Below are experts of layer 3 (counted from 0) of a mixture-of-experts language model. Rows are named router (the router's row for the expert), down (a neuron's output weights, with its number) and show model dimensions 0-95. Each number is 500 + 25 x the weight over its row's rms, rounded and kept within 0 to 999. Numbers have three digits each.
Before each expert's rows: "comes before" lists some tokens at least twice as common just after its tokens as in all text. This comes from a sample of Wikipedia text that the model never trained on. Tokens count by the router's weight.

# expert 147
comes before: " ", "==", " first", "===", "In", "The"
router:459490550499495499502525490481471478491488522505492545445506477543481525477473498500471479461498518506500445511517529532500484513480509498532497516556528520504471555530517490467518520494479465472506530524465502489528498479463503505494457479523489478553550529536517521486499499507491530508
down0:492471485519473527512496536517554562514503574537489462482518502518486527499467532511501507506540500496520561531472509464497536472496525523486482498464511529498502500455501512512527557506519502503514537522498531513518551533493524528489509489511532462471514502488504504498498496483532489494
down1:515496487493461528466496536499505503488512362492529506545493476514498497523493491517498519485492509519512478510508479500511536526529492494526512453519496520531513517490495511492515439534494513472514508490505495500459499469480474490490447488499526488518525475517498527462474482494503481501
down2:509538448521499466494535512508493513496488509507534507526534511529462494479491522499476498527481521522505526481486507483477489463472513502535456505432513539455527515457483521499549467500511522504517509490484459510523539514478451512522481525562526488483468524501512499516494484483499539464
down3:504474542479510463479502503530489476521488598514489511457497483559498514480500522505488506476493529503479497504514547528510473468485510514516498476487529510476468545511521507504520570504482487474492550518484470497507451505513483517502514489487491493488550471493521519483511501510458521531
down4:499516485497477514498505503486506502503521379483514499514489522479492483505500500498507497508509489502528546518479479491468507518509495513486495498485512495487569464505482485478515464492519548513492466510494505501489522512505516490524473509594509481505460504518484488520462499505474433517
down5:506525475457505521474514522536528549462519447526517508471468490480509487507521512495512470523458528505461479510535468499536518529505495477459475484509492450524449482514499481496474515523501488498497481502518494492494478471500479512474533489440508493490504482489488454448487492548549494483
down6:492498484506444489494496517516492515507514359482518485562518500500509462503505499474523503502490487514476526485498463480506531528494495480500511502483476455510532485486485498509510449523512560507522487490496529525488531493501511489490494517482513518497512512521486493481461503497501456495
down7:495526490507478506508517496490509479511497357464490490570509518471494489556518468472528492503493489493503521492487472482483512495494495512476504489500518477501559480506498486502504443492519536487518445485523518484503515494518511493515505505520512483501458510519503497516499500486495484511
down8:502527477491476495488513524499480496523511343474517496549517506474488480525501477489517496513492497499504528500475477496476507514526481506488494476490515501513536490510495481485512427507517545506504461503497509495505528501508501504499468511541523497501485510519497481501499511496489452504
down9:487493541497531474521489481529488488478488584507499502472502468502492527488516511513503506506494535499483465501519488520508492491495488483503508527541496512494401510510515481521475526508465454488480523500520487486506440480491499521476509487421489528520530500496524492494539498494501544473
down10:498459520488476484513527517479506475480544616482541509518476510528517536491495472557483520512517503475477467466508487482509477510450452488482469498525493510483458493495488516490517531519521462503487508508501500511507481492516511495492505542512477533527525494506521467500525511529501527488
down11:528477501467484532504526493528466547515455520510488487489492502529533530487485544455480426504500480501492546467487469522487489489543521468501489503493462534505484498508500476518481518499509496482535494460496492484511484515460483522540507512533474504493487543558526540467477478498486536506
down12:498483484506458486480477509490470486455525395479520482516528467497496495524564501479539518488491465476507510507497477500499490464507490523503476497535512474483490512540519501552511500517493468518528510445514508502518453452503497509507517500469524490482534486481502479465482514515500468520
down13:499511519524537483471498505512458527507515539517526500460529465491493499498461499498499507507498539485521524501483506524521490475536513521526502528531502555509479508500459526514520589468490462498495524489477482527521492540501477495506502521516484508515513510512492499483543500438514557441
down14:473506453477499495489492458547503517491515413494496445529486494540526474509502483466468503508478469517484528496513488483502499531546525483511494440534470456499479480508498471512496486513475504499488475500534479510511482507478497525467482520465529531484450503508513475483459495488464522497
down15:499494489499550471503545504461528497523491566540506500479526540523498547526487498503488552506498520494529493522493548498535515494515506487551497500526517504511449502501513481520522545483461438516476506503529492492531524527476497510479501510491509526490520451496522518530501470492518550486
down16:504515491507484490467466497520525489520493391477505492523469456464504495540511468492500489506485489491485522504500467497508514492498491501459509497502482477524567503505487512496491432508523518507547500515496499526502500487494491474525503466528515455570454513506497492516481518504492485535
down17:499500482496465510489515528518453516535507368487509493540508511482488467510491496482527483508488501518470503489484468504470495525523491511483493484509509488515542496500503477520500412520502532529501472509483507516499519505497523508496461515516522505491493518537506467470504507487507452493
down18:531473532509531481509529503490499506507500575545477499473524488559520509475485497495487537499475510503492529513487548506492477495481503489545489473516508521521424530517506479528474576460469470523480521475511490479528518490503483499489524509514510519463491499482510527474530484485498526489
down19:506511511501482496501504464521477493482499412462494513566484508494486488494498508494485500485502497487483461486485479492458502508554488470467521464536483468525502480550485469501495387489514510479531459499508490523501504507505515501465503506493496494488493495522485482501498504481484457515
down20:497510518512544494491466498511492505491480595518495501485522472489482511521481492509496497489478512485498494511483487522549481483509505501513521505538491527461414518527510516473501580474470455480507510482525499503518481495509476488506509520482506525515531504512502500519542482479517567479
down21:525492513514504493463478484497512503465500532539499494437479500535515508459488542514486513501503503516476478498532518503498475490495514496512506525496484527508434515475503524502515570497465424490493551495488493507516439488508495511465505497471476535482535468475511506491489482528494557498
down22:493536499504525482475508510489494485508533607487491481482473458539497524438516455523498527502504512471483491507515501503498460500501491537488502486490466514509431537477497481529512552509524496492509503535492495489485462521494465490518465476498482500504507488483500473516467470488512543501
down23:489522467509465511506486526495489509540488413475503499587537478484491481514490493487521480465491478522479524502486489481488526503510501514494497479480494515523580531495498489498488411505505536501525477506501516492489513499500502480513514511525511477456491492516503513499503517484493447523
down24:484529477502467489536504492518490476498528394493494477573573517489474488507515499464480500506489513504490511477472472479506507497508496479486509470515476488541496473510493468510472401518495508520513497512496519520534498480494521513485479501496498487483502511506513484490516501471486470498
down25:516512489543518515529487518515461506526498499472513438503478478468531482443484513475489532471471465501478503509499524518483503513475466497478508468492494557488499510450512485477498493484492494485503508493521512499494494533527486497474510479432518485450537498482500469548483573478523518503
down26:501511499500472494489494500519474505521497325489496491547508492484505477528513487471517482501488499514480509489490474500475509513518486492492510487521497483520539504505500475516499422501481522501526472507504497499503502490501505508488479505500510497510493512532510488484491495484494456504
down27:516502482502470513474504502476506508514530371493520489493478515490522472511488486453514495518525498469521572525502469502465509502493469492495500518492499503495576463481490479505504480504514528505491459509492508493474526520513488485524492496541500494487472518532487485512466498497488468514
down28:532498479466470517527523490483546477499484466492492498545476525514509512496535500499498506492501466501488479478531504479477536507481493467509491476467510451497531508484523485505488413525499537507498475505514520468476515465502521503484506490494496478453507496488501489498456509561492441569
down29:492501512525526497499477523519475538505497548518511497439521477489502495499484523509516508503503519514508502514487510513526478487520510514521515532509499545495448509485485519496503612469485447499487538484485474511531486510495490499511496506473484519513535499476511507494547491458520562448
down30:496496498479470495539474506514523474481484450527444498513496518485506476503509463477488516518500484500491509531518511499485507534495537496454525490505495427486515461489506500470471469527515556526525451529522522512508515497509515494508477494477539527496468518505462512480470492536499438555
down31:527485504485471519513531492501463538459513480520493484512515472513505540477540557478456539487490515486490496440518514503516481457469518521517479479500472521516469512498511510503518439500477511488512528466500461494467522518478481514485468521498458499488489501510489479467426516468492497465

# expert 42
comes before: ",", " the", " 19", " to", ")", " with"
router:474515492513441507494472465512502453500508472478466502472510477535538513478514510459493522473503498494485477519522525534507456524459512479536522540533490489472513545510505458530543509505527469489516493517510525499478509514499473469505524488504493506504556526506533547453475507462539478502
down0:474506478520552493488544517494514503491514511497499512478532468494523517558492515515491512480459479474507544484537507470501491455494529507502477493527522489488506505473493496496506512427468480509518503462505441445508490509471500503469476460493491507457513476449563488527486503531509508489
down1:536521486546508515508495504505506499519499494452456524461524532511522509507490471485511474538497517494493493514466506486501518494515495493507552521459504482539526523486486503488533427479538472516457527538488530507438498525501448481453532502459492481503495466509510487533501495494494463526
down2:489503477476471504528501539538456502460517494535521516475555524509477529472485509521513503523524507532534468512503499462507514499552512514473538452512510482502568529528475458506510460470518522488502550500505490500485504519481532507519469485489512481535489465498514501490470493478499555506
down3:522503492548492443505548486453547453524478495486529502503472518569515516525470499502475459473495489524499480509539507527486481496500499498513505507501520493491525551471463503529504472499501493520510521486504506467524523537507529540468490508536514501459490542492514487545525539492526484517
down4:512518494504464517523515477514494507509491548473517555531487474547481517533530469510530518467480496480505486474480512443528489493468531537478488483505533484477538536469540463485518498492514502494472522524524531471498513530441519509495500462485549484502518512486524536493464506513488524464
down5:500497535524483518503501502486487524555543460497524519505474489500504532542494516490473505462494498514477497532549454516482487492493545508478546502492481509487491492462531477536500476510502491502531522496531513488541492530520527513506472481446489492488505448548486516516441479528505440482
down6:500506495460523531519499491521472473522518535510441479524530482492502536518503471521491509470520517472528515515569516495483513517535492459524515512510517543503503542516492481492546466509497509508515534469473474456498497470465485429499493486479455514494503522501534539497500476504511483461
down7:531457460537488481475509514466468545534487503485535537498439487520498533561497545525535474474474505531517490483477479491528487513516482498514526483496501501503483492530514436506481536519497484516505543499497491532533523493475502481527528481504520457542488466492475524507471484500482494507
down8:523493515522518469461477501482483454480484505482502538499455483510538516515569532492506521505501484501525474502544473493520498526518496517511519549524469494501525474488525464518511467484475481515468499553488483521505521528450484506520488483507531472548528491455526521499473473536510544513
down9:454529496486465506447481521424528525514503503482503507499491545535498476497529516477543462506503521481484508531527502502491511484504496489482499542489530511508510490517478514458530484554534512506498516504493482501505487503445486470533474455456496513505542494484462534444501488507523472493
down10:498480543487524477529503490543460485485497499505470476537562513509500511470494494518493508492546456529519481512506540467497515477516508542476461531476531476479535512494483535485475520508529519506534514488472500468510503470504498480532477559516500453515477533464508480522468489484521523544
down11:487530483498512514501514525478491502495476503466537436548530496513482512524494529562489531519514494524437545502469474510503478552494498476500493506460492494472515497522511500529514483508503486498511504486562518484504538447471501494460527504547505464460451498479511492527497495494500507483
down12:520472543507504479501516537525512560475496489510497498526512492540507500536513513539485481521476506498544530491544555478511508519478452484520529485486512503522480550507516497495488500509453429501492500448525496512497501550496518494526517504510526504491488475464533490529506537531489502451
down13:500491488521473486421476508461439481469470519500497498532495515524490462508521432486527497466475505491508462483467518504489499502477490506524536538524532484489503473470535515530490484519521467488508519451498512499501480513475462509449489481483493508508495491524455454509532502507529500485
down14:512527495500508477544464487489457537501492514513522515549538468521481451494522469504513503454529474487483500477519518452518513510499477512511473543497469509487495544516484523509492492476489483505521503475529483417524470487449520498503502500476534537491479466487506456506531490475527513526
down15:476472520516548460478520510517501457507465555528470493539502526483481490506481496523564483483498477526485534481450497515519505485554529533457483481509480494519483458504497514476528489472481461493520509471528517502549508495506490536500492525500513508514489454510486467531487510495520523545
down16:498507465483510473454479528492479532497542458507493463443517484525518518449514547463499503461494505521543496475519490491460495499523493501511517516483509522506506534490474512489507537463531513485452525474494494501490501499451462548493489504479459476487505552526500523486471493465534493527
down17:486521495474524472505511531520487461496563501499491479479503474518529494514496549487490490503524514508530520488529559458475518499481498494524464510497483525492472485504530526511526493473476490502542489541468475541504487516521521498485535451526471461504473508459479530517469491570529524506
down18:521528545506504478490534510426513519489512543474506522543529498520501509538491511495489494513499466499484476503513523508487502539509509514472467524491493528525462462530512544516477488488501505517535479440502506465481458490509475507485517478496502462491535459527538544463542485508497530472
down19:486474454494497509531508552550471519516509474532481495489476500500503506517493477520482503498514481451567517488510507480474497501497500507485525512457556492464465511470489513483472516485438519497466537460506500487523526509549477518528506484523478505460523471510472506503480444531519492496
down20:506480513518532549478545531516512536475489510485460531504537496509484518529504470526534468482473503516517499464458505529520516497497480509525491507463527475483484473492499483474519437508481487497485509462513507525522505499432522493486489484485522479502548441467526510523481498469471529459
down21:457513463487501518471507498537535528510492495481479501461495472470521513512521439564534469475476488505505487486470496516477497527461536506477482536488543492443465489519502489471519527466454478495532496484503508499522547477444513526481489500502468500512542502533501513473487481493498495489
down22:468501518497482484480514530439525514524542539526470466471493480518476528512500513524477483470516504472489494489534515499456503492517491486463483493491519500463470511488507473514574520526490500490541484525459488535494507504490521505530495531497447500500528473505547559538481510530513531490
down23:512456479502481481486484513455472492486502504507482533500488465460510559535482458501477512513468503478524529478524482507503487489469514508504529457513528464493525486466497506453486517481472518477518529519492540541499485524541466467486462461455506506513515501511484483513518522537532473442
down24:511505515482490494522483490518487499492527502491536485492543546504558494515475534478463518511469490515476478494538476517478504463500517520535508530516482532484553507533493482524503487496460544495551527539501523507497514452509523452467504451499493489503475459468479470481456484507538496517
down25:468491508528520467464493515477510528460484549499519504506513520495458518499458527491500486541487553515495524484460494497546496512515475515524512452498499511503481466504536502442467499494465550456518476486501530531479497513526521518504473490495517500511494464488519468482551495519464527455
down26:455478552441506529476469526494546499516493508525478496508491529517500494494506487493557488514519499492459517526523518481466525447530514513465497473461521512499512533506494531512490533512503526487470489512477452499461501482474468503547468489495513479504528506474535534464508516494508501559
down27:531492480529507522461478507505482522471517496554499520495476538473511521514481500453562535522475501482505513546511518467511508532503475522494500513491483510555456500549494483537521463487496488526498484478492469495496521500500508556550471461520470505468505454524520520509484467493523513495
down28:475517544495482472524518520484505531486518466456497469451499521488499456481449533535499469531532483511480490499469468488510469480486482475521498508517499487508460502519494529543458482511501486526521464459486480453528516486500554527493509479437511533494520481487500450509494476496489506509
down29:557486500501531468519498507451493489507453475509503493503516484533531505462535479522453462522480507580520500507537514457499510498505497510513526491512497497538491533510472509513467520471528496512475516480471507444530490558509501549520516473516502490479483541504503463496518521487518488515
down30:503477549465531497556509525514512466489534548481526473458483501512536523490461483494435486475504546495520517487477522518484479528462501529508518503532516503505473480548493574490498509484486481527526506528498501509489487525521508481492486537511477486502456491535517460505489517530499496493
down31:513495504464493494531523541468515476502518555487498490475554514452503532507511517500512488479488515497537530533504484486515517520485508528501490488452505545556509499532471484509507463480503543511500531554454465517502544507483522505495458464491514505527449485519522474488478479525485481524

# expert 18
comes before: " ", " the", " a", " as", " years", " f"
router:495504504488481502519555537489470452506483500508482497490445471538489558476493510500537532483509510494480443494504521532440502518526510513529499504524500518488489571479505476506514481464477467477506488538487517515506495466469514530534497475515474509555505520514523510501450498504511494523
down0:514477499505485483522547492496502500524458559499507540507555508499542502524524493461534496523501528484525519483491511462506523505456449476538517476521479492500510486437545484530527445485511501487480515560518525464502511527511511514507479521505511510542537508515522483502487494508491532495
down1:467493472517552513499509507484466513470491572503487449482515523509551530504495526476505467491492494503517480473482510516459529517498548493503481445508483510544504493512504478476509482514472503520510534514467492520482500510470479489529454469500478489523569487533537502465492468482502506473
down2:530503522520505475424468523480502489490478490509513459512481525521496510519506501543539530513534486511523480502525554495540529500526499545475523495487487509468471509529525512515522537496490555525474496464509534498475495503537458540516461468533525522496447489508486505495490466495507497505
down3:491526438442440483513485492524481501484469451505519525514519499552509528494513488441481507489495514544472519545528504503471497482510524494504537524507508512473523491476511505493514511535497519471490500496489461524490467510499470512533504528507493538507480435478514518485449521482516476520
down4:506534520490502533490501514520500542480516414475463506491508533506490524507501465494480535503493495494540495511507524522507512487509477484510546518536452500498431486532513495504506488496479458503493480533532555487490444470548518491473512522498522507500525484536522493512510468520520531472
down5:503512503487510514512423478548538522544498457545485522500461461467488495486470478522491497520478489543478448530457498519528456488499519481456494484489493493525493483499506508515525498524503472508526508485506540505511484500510497507506538522530509486464464492493512474538485490466546453500
down6:524559432504499522522510507542502479525498446497508471477516479487489532509502523484517475516489466542491503503486492500517515522512543490484474506447464485493495455508488486484530464506559493520514477499472496496501527482476486503519510521524498495577510522556501494492465495477537516486
down7:505514513514528490479488461527492482503497576527512483462474471504512532517502528543506494457475494526481455499513487506491484488514507468515481545471514483508460518471461514514516549482479492511492547523501497476513478479500464524491502489417496505475540481478515496499509534483487540529
down8:441457492559521510513517507440526511510496498555502505527535528523543465493482476506511522500509521458555515521496521493477491494455514485528499534507509508524491505505495459463527496509475489479517512486490469479511502568471493509468489511504471473459472495488490527494503502532488488540
down9:513475476500523486513487511524536489528508509471528477420495476520542483520522513468498518495499475544455474457502474514516482538508528483493482478475490532511564501513461492474495494501478534469511510497462501518479502476446463455466485513550484522489504519484520481491528502478510520488
down10:463524497515480461527463491484478461501517553475457528519503478490499497544522531515486466515504529486495500455507498470507533547441469526466541461505520510473534506501496489473493480516501500472510496521469480556482497496499523435483525497481493517501501509472481458475516495488488466508
down11:492487512484506483511479468502491485516534513521511493509493508485502430498487497468477470474451502467430526495513491490476463490471540456499520526553496499492498514464539512545471438472506507488519508474505475519507483483502507495448517534512518490488526528513502470445518520506475531514
down12:509523483505477477498521488496549459504495537523534531514431462479480535494516488536526477501526512516514478479528461495508475502465504492502507513489519514515456481496495509508488559476540526517475507507459532552530506506484486557467536494471515511529499528449482519520519520504495486507
down13:539496500449503526513447485504499475509513587496504515519475506461474491517523453503516494520497513509481476513489496503465498492507474536476512502504509511501503516464491508474501563522519468491489529534492512512525464549533502519522551464452499528490495457505506494464542505533502509503
down14:498543537521510504475517519494476474488475563486557521501508486531470545487485498498491501505511542455516486490505452475562511471447505492471564488519492513510485528524485490507494489472474484470478505557498474496480521478491494516474481474502485489514456482487516486506497501522484457472
down15:541510527502482469504524522507501498498494481491496551495526507534471496492490476500487507469526495503477473507529482538515476517467514524478464528529492505507505520527524489483506406458481511481504519484484509539505527493490505518411502509531494481468511486522482471526469486459467537517
down16:507542515483477507509490515499544528496491437512487483499522476517522505443521494497532494476518470502499473512482504506536554495545489477484527539507537478481526507477515490478470492486466508456494544507511524467471501525538519494473562510554472523487534473494488543497480501525485515508
down17:442489507556506488473529474488525500484491480501496511495500456525506468489484514510489514460489520500501544487464517504488508531463494462485501490493517492500523499507482494496458425502456487511489533484533486493499485507437514505493526510500515553484504421472567514509502486495497491498
down18:524484497508506485484505521495502519519562506586564497469516518488500472447464499498513474495520503459481496512485503484494481497511513526484526502523466518538468452465552519489480497480497497480501522509485453529482499483530505501489509481511470496498546514511495473476498534444475532491
down19:492506508465489508524509509528523531471499383499487542571508519467495508510501469487536545496539490513499471490494476501495507484498486522507458468501508499473482497543495491496493489503532494531495463495506509470521527490519481481469490464509503509513436498495511509491513494518522470458
down20:444499467480521529472485547492458515510500503492461494512518477465493521479492460507501478513523487470527504529557486511511495552518515488506518520486484542519523501437505510481506486441529459488530541522525486471517503493485482485510495493530475474501508473441481517482483489468523514532
down21:490525501528496505489515544453520557477511498496495537458443498493509474487527498538543529472539498522489510509490500564501489493482516493500497498462492490473505460485508455513503577513497467483485457522494537486482501525467498473462495511484491485516510500496495515449487482501477544513
down22:520549500472508553560482501474514467506464517502469477515463528486500485488484479506451469471471518490480539544510516456507499505503538474518515477485500470553463517540467496470472520507498523511481509460499479481467474477534500504482509516460521483515524493517499469480543516499500496529
down23:525510527485501532529511474516491512491506459493486518557479523498501511524540547454532504493524465495456486510498500504528491516496519540487492465520474481486528542506493493551511495539497473478529471439555512498451492446517516526491510557521481486524508481508494522488489481488482489489
down24:479479439546514486528524499525500450521528464513475448501547532486507514537486570454482542450539515491493509493486501502473524510505529519473494472484515483507545489475466501490482519492494479496497516477494502521504485490492513528534504475515506519509513523475465473470527514508545509523
down25:498483511503510512493467492487505494463510509466477534500471487473473464526532521550549494502489493489482498517499521493524454516480495524473509552461524491473513482516506573485501521536506497491513492494522475428474481428503534462453493488504479494509490479524503501501462516495487463501
down26:495535513496483462534534535514478465482516467521493517489508508528487492522475480510484483469507541517517529507526499524447516518483518524477489471490484525502435529517457495480450478518495478478485483500486478496489488500479493486498479479565517444493536554525465488491480491513483542535
down27:475478505466468533541517520487493529479525442475470521553486494476490533475507508506511536496500490469504513501491543479536513504517504520491479473516516486498517467528501526490495434486500525526508487491484528507464527479474510486515500502553461518549462536475495477504474467508504461447
down28:534497487481509498495496511483496511458504502521521488552503509461483499480547482521539492521512492475530527503497478491456456454526523542501495482470487483478465532500503507500539564536487488509495480521510500488490500556514440531532453470460533488506485465537506527501518504514506495472
down29:472526450466484505517518531505514499495496507532449507493557496533522498441498487508494493464512529491527505471525536456479510467518482453512513545487506499539504516464482511508532487486486527490538540517480504519512539500439510508514524500494456494485483496448499469535511482494492520526
down30:469539486482450512531502507527496506458485493485485526540487455502530457480486482500496493477461525488507505503491515475510507505505487485531500547563485507515477493507501493507511401477510499453493505508463526485472511465498502505443468512471499498489525487506503499543494506483449522516
down31:518505496488466521517483484555526515516473352498454521531475497473501472475461493489517488486513478533540528498513477506510491492496467495488487515487472482475512472504499501510482477509505480523507474496504528501527483510508504521470514512523517502488510521498533524493472519512524516503

# expert 221
comes before: "\n", " of", ",", ".", " in", " by"
router:455468493524466515509517492489506464472535474513433501456477496524498507447494539489536515447466502522486492482489479512471484533481503482521495491537497498482507548505491458520503484470517513458508464535488530504507509499481521500486504493527487499495506562529526516467433513491500475491
down0:465495547526544475479505517568500496513467546481469517543515519518460475531450504500527476508509477488445480479513469481491501540487526502460511520467523540530521511512491525510485477486495486463472495538491516480534505470513479498509492481502513488522523490503540504528494497476462459522
down1:511471504517500545482504524478530548516457496485531478477488475544524485495505474522485493522521520491536541516502508524498527523455513457574529504494503501484477454450483500459503467484465485518516466478457499470532507507486492528472486493463481525490504475481488515490522469507514542518
down2:509511492496479495508503497493526505494506421492502512503530508489509522463517523486513486463510483534468503517511482478483507523512523425500524542528516513513520469515506491464511486523470508528555518498512548471523504526470488501509498483554443542467506517551523490481471505504551511502
down3:494496543477473499520479505475482458483493526498451478519498464504538482536457528466545517510523553489498493530480514478466508517469453504520540517506531530492510481477463467496458546477439515487474512491503488543504511523516516497522483506516475483491480500505460513479499539517515480475
down4:477503496479485451506499490462527470527519398519476518489493516514478539455466514471521523480495522490528493473472539544493528473539529503461525489524534529527520499505499523509527506498536500474511547513506483496491484505464480517507509502494501480490516538492451511493487512477482465498
down5:493485511507511475493491526454473552541516491485534479484529524484485508513445491447541491488478513512515497476501502507460452494502481488532511488484497478449488520497472527456545501529450526508510518525484503484492498534514477533449481483495502501485524482443514464508482549527488504502
down6:493545473477542442479495542475517492522510467461514447515497515529508528490484513496495463466510506494473506509466509494517493499493459502456520515461502476486482477523461504485556502517512442506552518497513481456516522479485512474472488496495484492488543483465508468540540493483523505494
down7:476500519508419472491531489484506455456504495487516484530508508512473531501476485524532496521470544482450496527490530465481470499531483494508530473539507498498530519498528537473477465496492505488469467488464503531498528432508491516503467533522482478488539488499527484482511497499495479459
down8:498533523481540482506491495513457450526507509514473532497522501465495501533497553488555511531491511500474474527470511522489508496531505545498502474528504498488509517511518498523509495464500455520505468578509510494530491468535468496498509529509484485524496480463499466485488551501453511558
down9:534463520488485483544457494484493561493514474522503495473470423486499516513516527498487528490486489505451450511500501496506486463524479496503489484532496491469499500530500473504498480498492521458515452511480485524501508485490504533528519515534487432510530495542436494501465530499488504489
down10:499491472507471519467490517562496546531497455543500469478527459537531477457498477511512495520501492476476473478500514534485491473497487454517507513478501450507525501449464486529497451492532500484508522524478522441516532490491496518506471496500509513477527516472482489484469549506476521496
down11:514527534459522486490516518519502511503528419520478489474483485528555496473473487493476529512505488459498444454500499533485492443534507515504491478509541454492483510476478518541485486518490483492516536460477517477495498469495510497494501515537488514482541502471457470487496476477491489527
down12:517528508475492489472553522502506531523522481474445542474533528514562550498507490498469488500500511522516486543533522502437476503526507500502483511458477488429487441528498498499543515498539509503492501497488482479519526501508490495498469498525482509510463517499541486503486487521480494467
down13:479466485547512478475468481536483481479484551519513529536479515487469457537450489491506505534487476499438544498463482492532538514505459463515508505517488500487510493501520528453461505512474527468481489472509471513504488461539484476532485515466511492518488469506533476504522502506484517513
down14:521540544445524519479489500536517496502511502498510512496477526491500495503433487457530497523453478481521511517481479484523498497508484512467528467537506486546541543500482536495498516481501503515508538522474527502474440532553512528498489500533495497545484516477516497489537510461524499526
down15:509489537454511494489485516494454510466490521443482473511481486476497467479471484487493516492497520431457460490481444512498506538489472521509468481514525511492571462485504482521499478481490518514491497520526479527495522514520487507451526535543491508468494543507514499513507505459489530511
down16:497476488515513511486515444476539514500489456548514497517461470518522494441483553517517531523507504551522509520511499517471508514474495456530519501507453500524475532455516486490510483530486482503531520525469530521547510494502486514533566509471511491504479505475530514469482496477519518506
down17:513483445517469525490515471501518528520462474501529452483496456532527493517526504500482518504496543516515517507499483475459463511465492450524460469546499468509488538458482472513499516509487492493565511498462509458501496494483484519486507516515464509469509511491522557497481480466488522477
down18:475522539494466497513535509488563480486492462506479538502518459533549506496522502557473497491497533517508492504447509491508522510493503488500491531496484530489476424487519503549508496454527470512472524523501517503513512552504458502499533528547479489494511498480513536488510515513483470501
down19:483509475483478518530530509531513503496532481491463525514524463511503478508503510461512507505534511512486473477515536493490501547532512467511503486494460458496483488459501472543502514542508524514509477506496483494490503480521537508503501559498454580492486545438534511471522518538503507524
down20:510540482477486514509513490495525516513441497483514559487538487478521520480528485468510492504475537524520544505470488518456500475493506473515510509513529443453484450507490509425530494514504510494482507532477479443440485495455495507499481512502533469507531494512494510501502495502494490525
down21:504485521500521492489535457506497472528484480489494470523479443502490522488515471490498487525478490487485490476575468496540496524481495502507512541530484451485516485453496507530485508496473492511561481483508495499487511483498533484544537474479490505513486524509477460451537544538448500500
down22:487519466528475477517496461508487528477472515510487494484467518490486501489486521542506460510496518510490604466501527499541492521502489462556502503492550493511527478527534487517484524498531516484459506503521531489562481496491521509491514518519485549477503510491521501515523515526466504534
down23:513484483501472516522518437494478484499497484477463500512472519495504497501491527488533481473494532495523515504530556520443520504529500524526500498540475477480454517486511522544472544480531521505499468546493536522513505481537505549515528536532477464492519538533486497534463511508470490492
down24:489469493543466479490546534471520504515475477435502507504490526497480501480540502511514509502448515508500542523519533490497527538492479494511505560503516468490492529525480495525494503484495498502488530564506526458474494501520475503508536451524520508543498489465509480465511480516540484546
down25:500504468520459507494519491490425506443500444513478521512517500523470467454484468502504514490469500513482482497548521502491497530529478510525509493530472482469527541442510463547460467490489515534516499513535495481541517495482514551502516504520504477484498491499486503502479520473533518502
down26:471465513470483526534484499545476523517516491513549518507510520498514527535518526474486495463488471486516529542521525504528511465475515561465475444475503466521498472515475519518493554497528520514506500503511505479434448521510499505500495501463492509497518486467503465512490500538487469528
down27:521481478513515487552523461478459509487530495526504525432495472496481506508492541455461485467488547510534505486506539501475541515513534502501533505504497521468468521456522491520508535467511539511453524498525474506509484533505498456485467492516462512508466488500498535490464493476490520492
down28:488489487540483532500514441502502512534507410527488531493508489473465480531502501463510471488465490512529513548472487511519503442503517496506467506510504510518513554516490479474512485519537484476515459498494491487491521566526487524536516499489487464509512457512510462485507493495518521498
down29:473498467473528473505530524492514518527516542497507500542443504468491486504509463480521535520602508492497517481545495501468526540528518484465434492497487519506518516500506551524473540508514507470502502533498500518508498497473516499495480531549478484503492506524496517479493489479496483508
down30:471486520500493529455472474511506515463462501476505450555512495503537474471521514511505471527505475518493481488491490540480487500465495478504529538492540529524509505476500508487457484554493531500475470510503500507520497446469498465508527495500527542479483494439489564521510513501503541506
down31:497455475470496509492531536476538514515480526496488466518475492469569505498493489494443478496498483471545514486470508466454512500528506481510532514501522509500511538501486486490477521485493493474486537468490477504461507502506466513491499490454545479521528488470530549513526489460506493565